config.yaml
n_experts: 32
d_expert: 352
hidden_act: "reglu"
normalize_top_k: false
balance_bias: true
router_noise: 0.05
lr_router: 0.0025
vocab_size: 22890
norm_eps: 1e-06
optimizer: "adamw"
beta2: 0.99
batch_tokens: [131072, 262144, 393216]
max_seq_len: 2048
train_tokens: 1717000000
max_steps: 7031
Below are experts of layer 7 (counted from 0) of a mixture-of-experts language model. Rows are named router (the router's row for the expert), gate (a neuron's input weights, with its number), up (a neuron's input weights, with its number) and show model dimensions 240-287. Each number is 128 + 24 x the weight over its row's rms, rounded and kept within 0 to 255. Numbers have three digits each.
Before each expert's rows: a language model's description of what the expert responds to. This comes from a sample of Wikipedia text that the model never trained on.

# expert 5
It responds to: Noun and participle completions. Ends of nouns, adjectives and participles that close a phrase before punctuation, like setbacks, perilous, kidnapped, areas, used, vertices.
router:149156152147114097098129108122101112100159138123145162092119101175172156127141147132133140149126142138130191171153137119159146103130128151132142
gate0:125131127087086126113176114131150140158134090156119191139083130129113144142078145109096115148128184088153143121150134125133116097132080166137124
up0:134095134129140151135138138162142156115163142134144134102189143122135137165122101083139149077108115126128098150075108149114139136140166119144085
gate1:124130107112130108131136154092122137103099138124069144114124158123099160143153072078128107186145081132091124122098169173120140111128166090116131
up1:102154118126146128173158154073124113116119169111151145131135146103124115141136134102147116181155138139117100130119156160132137112125142081139167
gate2:147165131111145101131123161151122153141108106119115087137090124146147149110122135137149159145135114117123105136116134116102118127140143191159152
up2:143173116134099139168067149170100109134132163120131097114104114119103142100143134165149116133153105123144166126099126151121110112118165153156183
gate3:111137137170150141126099093127200133150142090112178132095149131119116143120153109130119133142133093131133126137069124150113139126157137087152139
up3:112159145121111080163161162117142142110122160101097122108145125088138126152129120109120108074150155126128116135135158110134138142136095152114164
gate4:132121125142117070122160130098121111163132092179158137134128152100128141134131169155069092079115132144144129143141120136113164120124139143105119
up4:164071092141095104148100133134102166139153180127144123083129147110147122117090120153131138128085133127133143118095111121117149131151142143122118
gate5:112104137142161169101115132129146187131104124118120139132115117112108132149095153142107135142154162101144100125116136169144102097149132137164089
up5:120134155110121145109161132118112156144131126142146126147115136137122165162113158157112130145137142129157132155166126161134140100119087141143136
gate6:163165151104087122125153110122148136106140147120090154126168132145160146165103122123120113129126154141139070105132118102156116105099120120062116
up6:140109137107087146116150132075151132107118097116103121127148148127160110150120129092116138120118144159105089119173143089110131094138150101063067
gate7:151104138100131109130148136081144124067163144125108106139153126136105123176124098135143130138122152097169149142084132138132186148081125138139127
up7:149132135106125109076061138168105071173146097090144143100160101145122156072120112150134120065139086133120147123148124149126120137154148142127093
gate8:159145184112122163123158122156135149115155122142120113110120105111125098121099112124112109168130127111146106148126120149177104115101119154122152
up8:134135116152136109112077163116089118135131148137126126146114147134118148127143143111084091144157138132149129129130138149115129127154101158087135
gate9:105148127133163126118141077148133143159121125135142098128117119147129156135171085166125150156143122106131150137127087164156095133101154176144144
up9:138124114097148117161089177103157129116135164104113146161114129149149084168099176078109077159158192150122122098119119077136130116127127068090109
gate10:159112168144158096121116128134106145094131068149097125142120117156137144172104153081154126156126126107155135158122139105119130121112130174115121
up10:116174094144115184126130111130115141135112167134131119094138130123124116107107138154131117143134126136134118112083141134141113134130136132125105
gate11:098167160133135178129198127123130130157140138129105103084155131153144128121089107120092121099126158127100100116161134126136131169122127124156125
up11:117086090166178122160108164105125127124127166142142143099073112112138122106157093141104098105112155146139102116106119092123134137093149173115108
gate12:154108153150175091119125150106119125091142109133112128139097113165077135125158128163128110120143114138132162183115132133123114148123113156110135
up12:134145098105072156171115111172129122142126115155138120114161142105174136154111137057131148133090140129135121075161108115137144101149117116101120
gate13:186116099167118114094114126146157132119129148124161153122091130154140125126125120136150133105173112115120123097116127101121132207083150160112143
up13:102125126127118118167135113088096148123108098118104129136160148101156087121131140113126139147107140148153126145149145127098116105138121088105110
gate14:144127184155159103079141116175116092150156111133148137083074080146135166150099121137131105112175122180109122133126122173146120152083113166125123
up14:152097086105120160095112135120126127169101106119163120138129125147132158117114112104092164140120121124163160124132169104132129136101118103132096
gate15:144136134162127170159089181114104091096117163079160140108113140101133094152139106170129094154116184116163109094111160109124104149118107136051087
up15:140039150120149086125128119139133108123132106137116119183158160127104153127129129092100115092107154144158153160161113171103155121117105116116149
gate16:138174096102111094166140078128166151156121178116139093095115155130133107169092093118116111112169129120105158103113131111135156121132132124190162
up16:120139159088144138112150100140107099107089142186125131116060139131100103159113133200125150140100115099148151127108136154099127098117100157154105
gate17:115129110115120119111155125177147152158154100145125127091152142164081127154127109163139120099123149139091149094161092099166119119089102143174151
up17:118065107129145086117161154135150130128134112135088135104129156178126114118116159104156125083148134162125140131143100171153145099108081126141172
gate18:092111147130157124088164159101106155173122153152150129138146073135107144180150176158097126126161131158123114113127096146159126136162139127143126
up18:194096117079141119119139083116143120132136117085118115131107149126107126135151095106125174122137088150137101144088127143139138098139131127126121
gate19:120145120119147116129135136138155144109081158133136142092129146106140116100135180100127142122136152111152101136137132120136082131135136075118177
up19:088096130105108101129118168166168129086146149131110108132126111175125091162105116122112112106171100122160107137116067123123097137123072126139164
gate20:129109113100089104162144122155148154151139104163128114078143114120121142136104118194145108109099135099125144097144101106130143126132136122158132
up20:130134095112110127149139136131133104121134125143096143138163109128096114109130110148145091110104111090134124096083109108137116095153096135124105
gate21:138084103133126150125129194118139101145128136100105182153111140126101141156084110153150135145168168105138137149147126115126148128129135166132163
up21:134102137121120139132125168107091107100107141125120178132103113129116133155079101143153107173148151103156134133179118112128133133144145140110124
gate22:122138158107164124164156123154176153137130125150128136175147102174131104103123108097119120111135084114132129112129113115150124120106110118146174
up22:126131114052135105152114153145129125125078106171153130161137097173131101044067130115157131154144101151111088126147094153114151139110126104109136
gate23:110112131123130104140130122091118088077098093142159112175133118141136117127115109111146120114138148150144123109151078084125117126170154079103149
up23:135153131136135127112162148123132134156135072124100140172131106146130139153123133130139147077137104117078093110129142145151141110127135100083112
gate24:135134124131133131116141138129147124146159117108127107138145116113117157132143109080151136128096129139089140092106137163117139204109103141129122
up24:090149102128127127157103133125116129143177133148154174118099127143127077101118116163144151103128100147188113148176149118153140109159107155100129
gate25:110153131181126124143141095106096148151120153127120113120125132098154156131143099151152093124135090100140106112125125126118123129131160099127122
up25:124109132114149097115133138093115098103148151122150131151105124121119156135117124114100159152135090117144133132089112169136184154120147137167102
gate26:106145143119145169118110187113136115108142130123111145137134088112099132133153165140106131126132165146131164137146104144131109118127128144115192
up26:105097122118090130190101148118132142130121107107109139147166146150146125174130100138140152151096140106147117105135152144081133126127115131124125
gate27:139134134113098136134074109146140108137151125097137158086111195114118148168131111179138124120127180097141151104150156145141114124093159122116137
up27:141174126081134141119135137119139119135109123111137122096120154154128160155148096176093121116129116102143122097123117159133101134120084119084144
gate28:124132111106151123112132078161136130114126112082140168129161126127175087181144155140159152126137141137137100144114137132142165145177153145079127
up28:080151127147112139134145099104132127123142141115117120103126116172115143144136105060164118177119151130113117086117107097092073136080145133120137
gate29:107076146124185105166176128192157125129117144124133150155109101151114108172125148150130119101158132126112134158135112122127129134139114193161125
up29:101151099113079097155119156174128119107075125111104124099089116106129130126106113127128068060139167088124124098125128119150080144104143133167163
gate30:179079133090125170141100165192110137109149110103114119180165161143104120122109137148117133166131097113149161135105125120164123136119120136132132
up30:151118197144124075158108090145176103135148087120143136090117116125138084183131147073090164105090104109136138106153135139130119110114112147139154
gate31:136118130094154162130122092097161131127114147101122161118128148176128129151121138121178140117157120126160131169116144123134162122121109154155160
up31:147097099103145166119138131093122057111121124178132148142116127164156124179109119112122154117140112098170159142108137130125187099149100152121133
gate32:144172116095107161123157163154123102167163145130154128121162083140156102152138175132149125125133173142115156146104143092130115092151142107124159
up32:193099121127125066126127137145161144164134115116109161152172105137141110111119127075119159109089122100135150119153117140132138158102040134089104
gate33:170119149121126101112143148109095097154111138100116121134137117154113115133142096152134186163097096124136088141130145150158118154104125139114158
up33:117127170060108165115130142112101188123142097137153102138062138110133152115173147118145149071169137136157150138126111161128115113143120150113142
gate34:153125135097169175145144100127153117149169110128120105122124137146132146117125101099133130064113134128137150119065110156145098157103099134123140
up34:091126139123083155133099124125120157109115152126156155129128122103150127138106169136125126131135127109115115133160121126127124114120125102131140
gate35:095157098106157113136078152110114108168119122128108065130173149152104157081160136083141156139114120128148126156109120123137138177133145167119110
up35:109133131119128107083148120125113096174121114107161141135055158138103098132142114138146093154158118083144128141098133107129121127129132133103145
gate36:103099122165101096104096097103116099126116131113151148115101148088133169167138133156108143118154187130112143143126141097128137128135164126110098
up36:150107130076154089125121176143168142088145170130143106128085148200143115151134134152130116126150141131162148139147117106134120115120112129108128
gate37:158089117118093162120111098096097120157130155110125126111188140153110139106117157114126102180067097157155109120143182152170129139127174133137122
up37:121110106066132146102089152109157118110145126104137137158120151114104127095137127155136150102131088109114124160102113127109184128173135139152101
gate38:134109103138121095152195150075117119136096095119142094144130166116161137098140116109142111145150135141135108115142084147121129108167171090127124
up38:084140125150115144078134117138172135168149168156126127109139133137140118130119113130138155079125138140132172150123146133127147133065094148134165
gate39:132105134124095149113069136108119140120142140108152116141086171071097127150118142137141139140124101127106158121115110175146116115157118105145142
up39:145110135089151107126132126111167135122142180121173164099138109173186106134134128107143107101160135147148143111118175113114140121131107114113098
gate40:126085116129185117138122101125145100109130173118120157136160113138158136126123121111112142124139161104126093112111163092098124110112136096102114
up40:100128100135125136166189154115112112136141089165118145135138128142132151186135126075165061108141145151123127136139092106133123125128111147111120
gate41:165169089161132136170167102153132106119112105120153132135166126129130113101123144135130154113145148139141122185146079092141150152117112180132150
up41:116118076153098169118137151083127144163097111129169131121145162116088097144130136154139116134105142148126127144150138086142074138149124124132079
gate42:142143163141129134131137161096126112099153076167135103159119132150121129077123117107111066116117146123107155125162157104145123124145105112177113
up42:173156136096143175153098118120079140116162128113164166116116116123114133084117113142125108135119129129139122126140146130147134119167101142130125

# expert 10
It responds to: Clause-linking pronouns. Pronouns, conjunctions and relative words in narrative prose, often the subject of the next verb, such as which, he, but, however.
router:156135140164135081088135109113110140114130147123138145115160114163145132121144154121111137139133123148153147167153107147243115132143105146119123
gate0:144125118117145118123114095120168126158180146150127174132161109125140154188106110122120153133145130097130148098106105121142127136143180143152140
up0:101137115118129133167151127137096160119129104133117116113096112110135177113153139104108136133094130142115102121031120162129144101081076135127103
gate1:155134134117144110154147099134148151120116150121105132156141143142095149123115118134139138171145124161129157164081101125124117135113144097147172
up1:106128104145156127147128135119136149105096143108115156143115130119092150120085126133146143157131109154066164182087133098120159143137147152122157
gate2:167198140100103116107140129146114120113125129118118141126125128117131124120116146162138142144115145131122124105166162096107147122102160113103115
up2:112073124143176156144120145110150140135135115133118086133151102163139093128140095105121128110141124147116100145117099170161113118153085159143118
gate3:173122154114126134093105111097102135176106138163169102117140121138117156159185108141132134174140124156140149086129139154119109122097155110106143
up3:107124138135088117181119123148178195151160174091112161122112114107105120092096144153076144074142113088068124131086154141127140086137111098176082
gate4:076122097126174114149153117171121159127107115138111142116113133136145142145096137116181122143104106119148121100136095067132136129146091142153124
up4:098154171147066157132092162120095110130102131118106142088109152110150131113157154096105103113162104127142121122146131116131118140115084119128058
gate5:145090124076097128104130113107106068127143155118124142111142107109143127104120178105146145140151138113112117125124076137156124127106136116138116
up5:112136068139079183126195145130099166098146155133130140116159104132121165127134112132155127134148114145132133107129126164139137102169104075136159
gate6:117116122108136148159127170140170161110159188126123105107093172113115117121071165129151135127144155105129173144127141146110145127120096110134119
up6:141123112122139125146121179104129132125124119172129119125106126143126110133120149149109117113130138139121144098129155143092129147120075135148112
gate7:135124162090163120152133137151120128168143143143124146091152132112102121155070110170106173100099094139131122142143141128168139116131156172179112
up7:127153132178091116139114122073118130094129077098136059147101128108145131095174132097140109145145165101137124130123127123112113155140107096098164
gate8:122062165147154144108175131151105103136121121145116090122100137125129111168042133126124118111149146158106111128122135169143136129116143115184113
up8:187097136179125158128102124137150165153096112120097091140145139147151116172085073125116141120146146119149069158116155120114091134089184115139159
gate9:120149127144135155124127122119143139090157115154104141106153110156134141073152102103140084137148097111132084114094110122142156136173116103138128
up9:114120121148154094130108086184097099127119122145162119121165119178124143132121138083144124116126117130159127090158113062144085079125134144133183
gate10:071110133114128133143075134128139097179097085148127173183139162151121085143109103141143133115120132088157148186154132092157117136134123156114168
up10:110140133167080110117114172137087144137124130139111141146129149132102084171128141142143101135118185137134130190162168108159156139132087147115129
gate11:119105157132117103114155116150170185101149186144109152083103164094115124151097150132127143168163167150115180148169117089119132165129133126125118
up11:134101095098088159118089114129072120164144083098131086182110162109128111112143120166164123098104119139126155096121112137092144135136124128166178
gate12:130146147119159125095163089180122127130142112129131133154151138156097096140121181171117159094088121127134143164149152139149105135121140088129117
up12:124167106161134169110139168092132124098118118138165146131106164113142130126124141134129075120120137114141114117115146101117145117153081117144140
gate13:195120142135125145138126129142134099113132117118140087099116133088137119123125119156134106116115163090179156145158133128132126142126121098163142
up13:062163137103153121120116117088149117145156152102126150119106116119123134120124142124129115118115123172108094125097112129073132129136157156093136
gate14:131121133097143161167126091130072117166121102140147139104119158179149136178112132118123093120135122098169157126145099085159146110078159157183146
up14:167100103051132105128141151121079133153134050091136128136114109125155098171141112131108077087125150145138134143114158086137141134118151157132167
gate15:124063124135152171167124112097122169136124128133154138156134095138129110165123139173136131141093126130128142126170110141118119160139088119136106
up15:127143120111092072183151093123098097108141133125109088100094134123116122104141126149135125118133128136129105175106143146135118104169160126125146
gate16:122141104140143162140110116122106137118118091106105134093154150117096087143155146108096130119064145116126122105161115138120130121138118113113061
up16:097082102114151143118166153146084158181102097108137104125144148095117160126142112135124104144163157119150140123108095132126137146139114137136133
gate17:123161136088148161132160150120148127145123136110099104155118175088155126131137121122095102140142125103148165132100126088141113126098140106141114
up17:119161145129096121113113187145127130135135176142123148119152104147158155178123127138150111109155133119151096128101142174117136153167106129083135
gate18:121087142084149118112159100176127133164138156110144156163117110099154133110088131140158136144120090164067146152118158145113143130105143131172155
up18:143089131117101171119092109131079148079122196182129123132135129114148118098122125161131113141105114133148069104129101129128120129136142085088112
gate19:126164099113153110143157154141145111151118136105141140152114162120109106078097151099160113135121136170110128104138140116111117142134152160095149
up19:149118125161084131142109144120108084120169130145172132091114080120139164139117146190121140086139116113179130151174154132124171119135129115154128
gate20:118110116093118148125153164098138127148124100171144131122163104083100128138165125158150146109146149151097117140135162127138133099133102070132100
up20:143128136100108153168148100166154117064104111130058119125141141142129139103132170134095125120046135121084086179144124127136129160130136112153131
gate21:145102111102144079165144112109159107127116156118135123129141141141130097125127127123121168109137134149130138142112158128144115162182134105111119
up21:134107130116129128147105108132175119107135086064114097138148119163129099104118077135100127109140132127119136143134098124142093164099158140150073
gate22:144145089152113066114188165113108110145108104138168082067160117099147147141120091127161157114141134134124077103157111108153164133143164119105143
up22:107117112129137135127128122122077155080057110105086162084088126123136103083135099130132120118099110152119138177124144091103181132167166161137161
gate23:111109104102157129124129105143158164088100125134124125144127159116113130128094160139143124084117141116104121105171128130123111137118148164169120
up23:127127098125106123120116116113137145113114114147149073135151190131114185149110125118119108114100139145136116099121111124128135127086103182115095
gate24:168088148118157092115120120104110109114130139105121144106130144134111147149128132154130135134197136139155154146155060162199138095144079145180170
up24:110139106126096164181114150126159142126128141111100133160158145133161086117127112150129128141115137106085132097082125113062165129136159092121125
gate25:117142129133120134148182124155179152118118138131091171115082108115110133145137167110111125106112082110131117102138164111121146136150106113119150
up25:144146141144099109123123135078090155115113125150122069132124102156131130147129094108152127126150139156146153164140136126147109132141128091141150
gate26:110132109106074132201154162126158099148160106131129141139121145096117099097090142134142106107100143116097107146112129154138135154117146152174167
up26:157137146156164150099099091152126149054091144131163117103130109149125132116174091120144143167112102127129135126136141091102122099105096133076095
gate27:112090129127136113119091116142120118164126087116114130121107128088123106124132101148132148095155120131124137149121130101146145161150159106167118
up27:149099121159141090074123133129124132172082082123115125130078109122139114136181123114128131129139102122132144154143131113121152111143159104112170
gate28:104098096154142111166147100116102099196107101163132122155134120108113139145126132135148154169100192159099108098114128091107156121121146158138113
up28:082127136120129130148133125127116129166161139149084153115116138161142137176111103144118125149131161141148111116112114174119173078104122145136166
gate29:121085112129111135152161132112163154144092140105102118132083119098127114134099163129132102109146140133105085101113117163147141158177167102159127
up29:114150149097144173100123121119128134135117147123126127106143135085104125134130135127120168143108103119112145129170085121120136135110073132129111
gate30:157132134129121073163116168082092134130126147114172174186158100151122119124142163180117115090124113176145117163127130112094117134160130143132150
up30:065118097111133163121143162129154088149134155134099102107128152124165161100136156128110176110139124149080125152172137122148134144106128081133121
gate31:137124132091131113129128126138088132141098136156107086139130138181159154139119111148146134157120132145140073127124131147105148153145128151119132
up31:127124113064132185161088095111089154119122108151091148116126141143163133130141152162161141112110153133156103162164107120134141134111113123113128
gate32:113108162144126129096140117141152140133134090169090159111126146106121097162146132127129113158148132100124116152104160093141126104096133126141154
up32:149085127119132137140160152108151122142136139144115149133068153121120075113129131139123185130155080093161089122184157152150142104115117128118122
gate33:131066102166139124127136161084122118122103135176104108133115117151133182112129100126143129149161124154141128130126107139125124149125126105116134
up33:104129101137131153104130145138123112151113153133091141067115092131136158162091164124153136103163134155148134098152117142101125175151112113132101
gate34:108116176107153107112171098151155149098149143111118134168122199157137148169120149137117152156117150067148164152123121118123170140078167109117147
up34:077161090146138155107126107100104113109110129127121132072174098073138142130152130151158107135127095150062164104132123153150120101160097108196122
gate35:143122143078140115135119129091164110112142133143137122122127141139109142143163117102132115119079085156100149103135167135152118142100092119140122
up35:131166144101129134142154113115145118086146164188132132125124128111109127127156113130142086114125120120090110099112135150121148143124092122153089
gate36:148142097157122135098147146167091115099101091097104173169142184155097134118156135123119125178145171119123091111133104142104169106115128101101121
up36:118149130128130102122117143143102152154136082118113167124129156170155112122134145091107162149113133146164135059130090097138121127096121110133129
gate37:141155138101135143122158150100119104125126142102148162134142146135165095109131044123124089151137152137123114127141150095125139111128117105166160
up37:168116164090111134165105113120089123125124125101128119178106129107131165149101149130137155108159122101116134151111126141119116114128128118085105
gate38:094128147114148097110144138105131155128119123088118124116096151120128125137119112111133137167144111124116128126107094148156114097108124120136143
up38:154108113119110167145105118164113098109119164142135134163128120149125128105139160129136150119136131152177149159166140130107139138156145161093127
gate39:125172144131091134160151170114134126112163105140085128140129145111080094098124124112126126137112140101115106123166149112147110137135115161110159
up39:147123086089132115138136177088097090085124118113124134140132177119100089122128100104105106124115146134150118107147120098147112123117091126112171
gate40:148103100099167098087141142143108115140101128133114166137180127191138144163146091091120074144149135158150101119171121144127122121133134170131109
up40:141160106090081110142084143131142147152121102120119126128135151115112065121117141108135126107082123123122144151108086101156127144110128095116157
gate41:173095129117114119117151080122101099139116154108158147149073129120086172140123126130110149104113107122135132127136115185146132152105127172174140
up41:118108115166149130150102105098106109117111096181144110138182114119124102145135152141138129141121149145122099147046172132062122171139147078123109
gate42:114102132120101147107105113113106108107176143130154137114147176126127160139113138149188167096101095107137178140145102155118162072135146122148115
up42:125076142119116159144098143101121102146169106126160115140087138097154113114158118161134117133161155151157169120175128146172131094111133106132126

# expert 29
It responds to: Biography lead verbs. The "was"/"is" after a person's name and life dates in an article's opening sentence, plus occupation words like footballer or politician.
router:141160144133126161155080120134071135131107114155095140102106122132120156188096133103152119128116174171133111168092082112138108105147092118143115
gate0:139116133116156109068161169096123125164112131162155142136150135125121139149162130095145153139121157146129133142119126101179127098132116172156134
up0:133158113092091144123097171102135171118163142125126077160120115127137164111102148138115161102097150178151117133160127115115116112103131133123132
gate1:166081118156112100132133106092113115126146114154165157150151119114119104123166179106135140117131123151108131170112113113158130098111131130136151
up1:143149123100091155146118168166138162156119148165134129138106111174123109153102122135155118112148138148131120161115146102101153119120133139116129
gate2:121094127127122147134138127146116106108145132116166150165109115136150096114095139141133118117106164139093136160162143108144139124144084092115146
up2:105087116101177130133122123110189124148101114112129139146101147067130134175121143166089157127157186175125116147127152116111134131105083110124133
gate3:164076117108118124124175115120108139103139135149124091139104137127141142142125145137127132201169108108118143116116143156153192147104125085091107
up3:119107119121124144107155122141122131119102105123129118133166112157103122101136124139141120163148097145111110162129147140142139130121152143111146
gate4:162133125104123108151115137101141102125126121105136112171088123068104107124156124139121152102108140098147138099122133137150120149134141152135106
up4:141169128129110112134108133145143111114186104123152117137113120121147120136144081084105152128061138133150149100163103168149079132115111156153084
gate5:115056118149099123129137152141145116115154128161143103143083126105141123131122127117134135165133081115111102100137116140142140122122136145156086
up5:127079117129097132104133128143151123131141120135119090117085105128147129139143143095117129128121110099101112106086113150159151117154128171147086
gate6:171137160111122073075086175138090110090124154121146066134148089105144146150090117138088120134159110100135108171135128121165131149160159174131104
up6:172191154089116146102082153140089122126129108149143090087080108151146136110126144152133098144119124173124089164116113116112095130174154126126101
gate7:084142154115120148117135145142144105138128137131140172118142121166117118145104133093138105098127120142116151124130164097132076156132145102127091
up7:119091147120065109123114155082133112128106137102087122098117136125163171132139108113183133103089169097149151155139137131141142098136140090110123
gate8:146116100160115111151117126130124118110093115174082158098086161139105107092125126082101146144089172117094143140177135120135105118082104095175100
up8:133125141101119122112102122150137127068148098142126154135087146115100126146090147131109103123093111126139148182146109143124136119145097119146113
gate9:116166160138127099120162129113149148087151103149139140132122087101135087119164123128113144110139103146124104090142130124137116117122135161131134
up9:166116152124130142082106166148137127130125117100131095144152117127111134114134113157124161179161109152114133152125160198148138102136114132141108
gate10:120118126141160149110096151122102152097123159123166136159131111119106133125121090130133132140132137115169149095162141135153122108133102159101111
up10:143103167131181139120080136123098141117095118137140137204121119114114143100106102141134123137132157146155162125191095132144107095150088131119120
gate11:151103129148076126109141121103129158046119124161092121121116126134136124119131089097143110173116144101103173150157131094157124104153180184112099
up11:159115109180100128104148139164125168075112112145095152122097150130156137077136148097167123169105137079090142150154136130151126123172153146134125
gate12:146167080134085076121124095089111142135110101148097122204116141157118145131104138121147126106129133114128151124163164126132105129152120120144116
up12:176156117147151125104140098119156113142097097163105146104111121140166127137133079119157131163135159148138137131144101145114169110144122164103096
gate13:119143085136152065098144133112162111160100118121111147118130172148119096124091180113156125088106157118109087130136119119144104117134127106113131
up13:134150106099122145138156131115149094119147096137168095103102140151164143181086141075120093134114131081157145130111133113132116142151162160099115
gate14:116147169179129083157153123136142138112144130115132099094142165096123144113141135125108104134152142093105105113110089123131159131125146078164145
up14:087123115157142132098152159106122175138151138134130139141163141125150127078154109150092130112120136151115120167123149132132110132125149123141138
gate15:128114091193113117121125158115123165119100166150126124163129165108115108095145120130122147161131109110172149132172137162170150134107142138132133
up15:109132096186128111121169146115112167105110159146146089159148152128147159103160117140109157185146115110180147146153124160173128115108118144120131
gate16:113143148129163089090170172060079090110119140143145130159147093150128133138087126148119114120127128162157138104138135125154125152141115127127130
up16:112143119113144133146166084088104126167091097119129148127142098152107150134135112157113135121149137126181155101147104151145148138097091139110144
gate17:135157084146112140166127145143111078176145129152140126136129145096146161074119104096165107088136125110164157150095117159126144123141089116093111
up17:108177167136127146144154125131144102088146154155103118135122109143126145109153112111130152134155135148086108101133131132107118099103175121159122
gate18:157147091104124077100150159080140122104169108149111086119123135121112136133098130111131139101113135126137117165136148118131154144134129114092154
up18:112154144118129158124124106138089142103147121128170104152132111120094132136120151120149156143121128143146140144146123134137132089116150147095190
gate19:165103115118157083110145123139113153145115100106141110146063132138150116078159099155096135118083148103184167131149131177139111104137149131123128
up19:126130106124078160122130130139136105141106152134068130124165153178134138134102113139146099120113126120095150080122151093105132136119135073109122
gate20:153117157102166089132182092101127131100096136128171105136130130115084171112161142136124131121147143144136155085132133169170137153111136127122107
up20:134141125115127122148070133121117131136125112155083149147111126126150108158117067122122105156107104144139143131171095158081127126095110104143174
gate21:148177112114145154116119096160124147132115155120114164141131110113106114122137118139151137121108140164101120103123125156153118096154140102170115
up21:138099105110159135130133166126125113134142104149118090190137107063138140106144139096112175126135141122128140134145125117108090101145098106110132
gate22:105129111116123114160113141095126138141137112158126121134113159146096141129145133146167123123146145125150131096081165157156105117075130102159106
up22:102132143132160127118114122095126119137116142133104176104142141121127086182117134131121136104084146149175150188070139114168121140138133157125108
gate23:178159167112145151110104153156146104147147141129113135104134125147168100094095147119148145093142089122133168107110060142103125153119079116093117
up23:136123123148118133119096150135133089156139188085135136145143138104108147169105119138158148116121162116137144161127141194133109161097141159134168
gate24:149128082146097094115149108124114183129120092151094082095185150157138144148153154130166145106142118117132108098129161159166178167129128087142095
up24:129097120126117064119116129097153134108085111155087152129101100150164164132120124114135128103159097077145105126105164123107109110159133136181112
gate25:155127118181123110122141132140184164098138113135157118127134136101096125150144122160068152161166140095158123099113130135153142088120155140145134
up25:094149117160111141114127125129147150105124136149137124108175158129083133126192166159129162169148149132146086112125123117141114112133114117172126
gate26:130109117155122112091130118129149159103113140112105174093099132104101161130087143142170161114162125121136135102111109145162158121179159129124105
up26:139120176128128127159064130129117143135157137170160095142159138145117095106182141151112121145091110111137120144174140111092118119093110104155145
gate27:135107113133138119135127165156103163130158128187134086080110152119187142122123132116126141145137094123104123113149125145190122113130119143118140
up27:135152079123102113130152116090141138135108147073095166140149096132073126127145149134123121082115128131141126179107136155074105097140141123148127
gate28:178145168165146135122115132139141109144165128095130097157169121081115146067101101131137103100135130138148120124126134102121113133133166096100169
up28:129138154092148102100141103150135118125104154121107161131164132179121112139151083174080116125115117134120159113163089177117113128134151163089086
gate29:142104115131104124151095112142089091118120149146142130131088121126124147147104152113180143085119123120141109170095146107119125135163156140118116
up29:135102139154132134100109128109101069102089137149119132093133116102175135114142131116158104129104126099121131158087137107125135141138148129125127
gate30:126137145104111109111135156088099119159093137141170127097132141148120122116131140098128113093132164119155078107098125082143133118136128143155131
up30:138095132180099112113120086116129127113123098151150142105140148159159100123124115098110101114129113148147083151111111127144086131193130143151127
gate31:132128141113132103083151124122126114171154168126161138100113128126141080180070146128133117123146144119166097125112109103157161140133131160111163
up31:211124166118170083080164108144102157160128126145100127086105098136116124139131150099104133105153115132124116162142111130172109166136125163113113
gate32:121110092083124111107155136123098130106100131087102150133101110133147112156092128147132117122136089131159154136150151140135119135130187155172120
up32:124157131146114157155073119081135136146164113143133135121154103134137128112143157115101121098151146139151105110121116133113111146116084123109126
gate33:132135110104129083152153177153124151160105103090172068133159139146176124122118120124086164122112183103133150148138145080157158139148123097067155
up33:129132114144173164166135099107104111157083071113123111133141066133114165153164119149116115087120131122117116123163132134118140118145118145121116
gate34:111110066097115130135130096116096118140140105144099134075134136173160138140119108106102116144094143151127115098132170152125137169114134143104115
up34:139100093126097100152096086135128132177106110133119138131137161120116132149133082114072143171114159145109119094116162127122116137118137132118108
gate35:150116103165110147089133123137150186114120152124136110144129141176123133142102135102108105127098115158193117140138118119133105118134084165111120
up35:121158137088120116133149138098119107148129114124155133081134099088136121135135115129129145149154113089059122119140144155120151146148175087129102
gate36:178133111156123129118113073078121085118129118141154120118139146134132152121116113079153144146126106082143141116128148153139139153144146134109151
up36:145123046135078142134169164108120132132120110125114082159165079156153149128120109129137092162148089130133143128145128054101125154110138092139171
gate37:143099137090149079125110171196145125181153124126076112142128186115111154100085133166155130128145120138179123146124115128120151139135124115092109
up37:103129145137100144130109103111122160071111119138171103106148096096118140167178115149106146103133135063099118109131146124127116140146140175132143
gate38:111125179098149147146132096093113136117145130104110097095168140150147115102145088133126116159164140104130126106144113114108123171136151146115127
up38:125130166107128144132126111101100136109148140126145110120171139149165154069113102118128128131132127107143122110117093097122124138101111146115149
gate39:154095104123133123098135090105114108100153145162137161111095138154077126116141116099116152093090105122104105156132143114136078143169138124140122
up39:107122124095100116107135147087092124095142150129121133115130117114123132132126142112072098147136092134111155133126134162125130155079102160110094
gate40:087110109163111126119108123137130098172124112142146135100126115083120109103125102140093124174133115153145132101138136132131131114125146111145145
up40:131093128112132135106122144182109167160146155123142163093077126098125124159089151130071147112130142118150129141149122118118132164155146121094140
gate41:126087111139118093114126132166123128186166109088124148132091110126172111200127168112122203147180127142187132174120123108155141116117123132119142
up41:070141166143121115150145199137108151149127131144193131115142128115110100108115135147157171141122093145116088112148136145129120126169122113127129
gate42:130117152149163062149121131141124133132159122137183142103115125163155101121127135121162096101141112150172102148148160104124179133149130120109141
up42:141146191093165104153119127154118108148119159124163148093105119166131100103132144145146111112119143099133123098117161097116152125153097100117149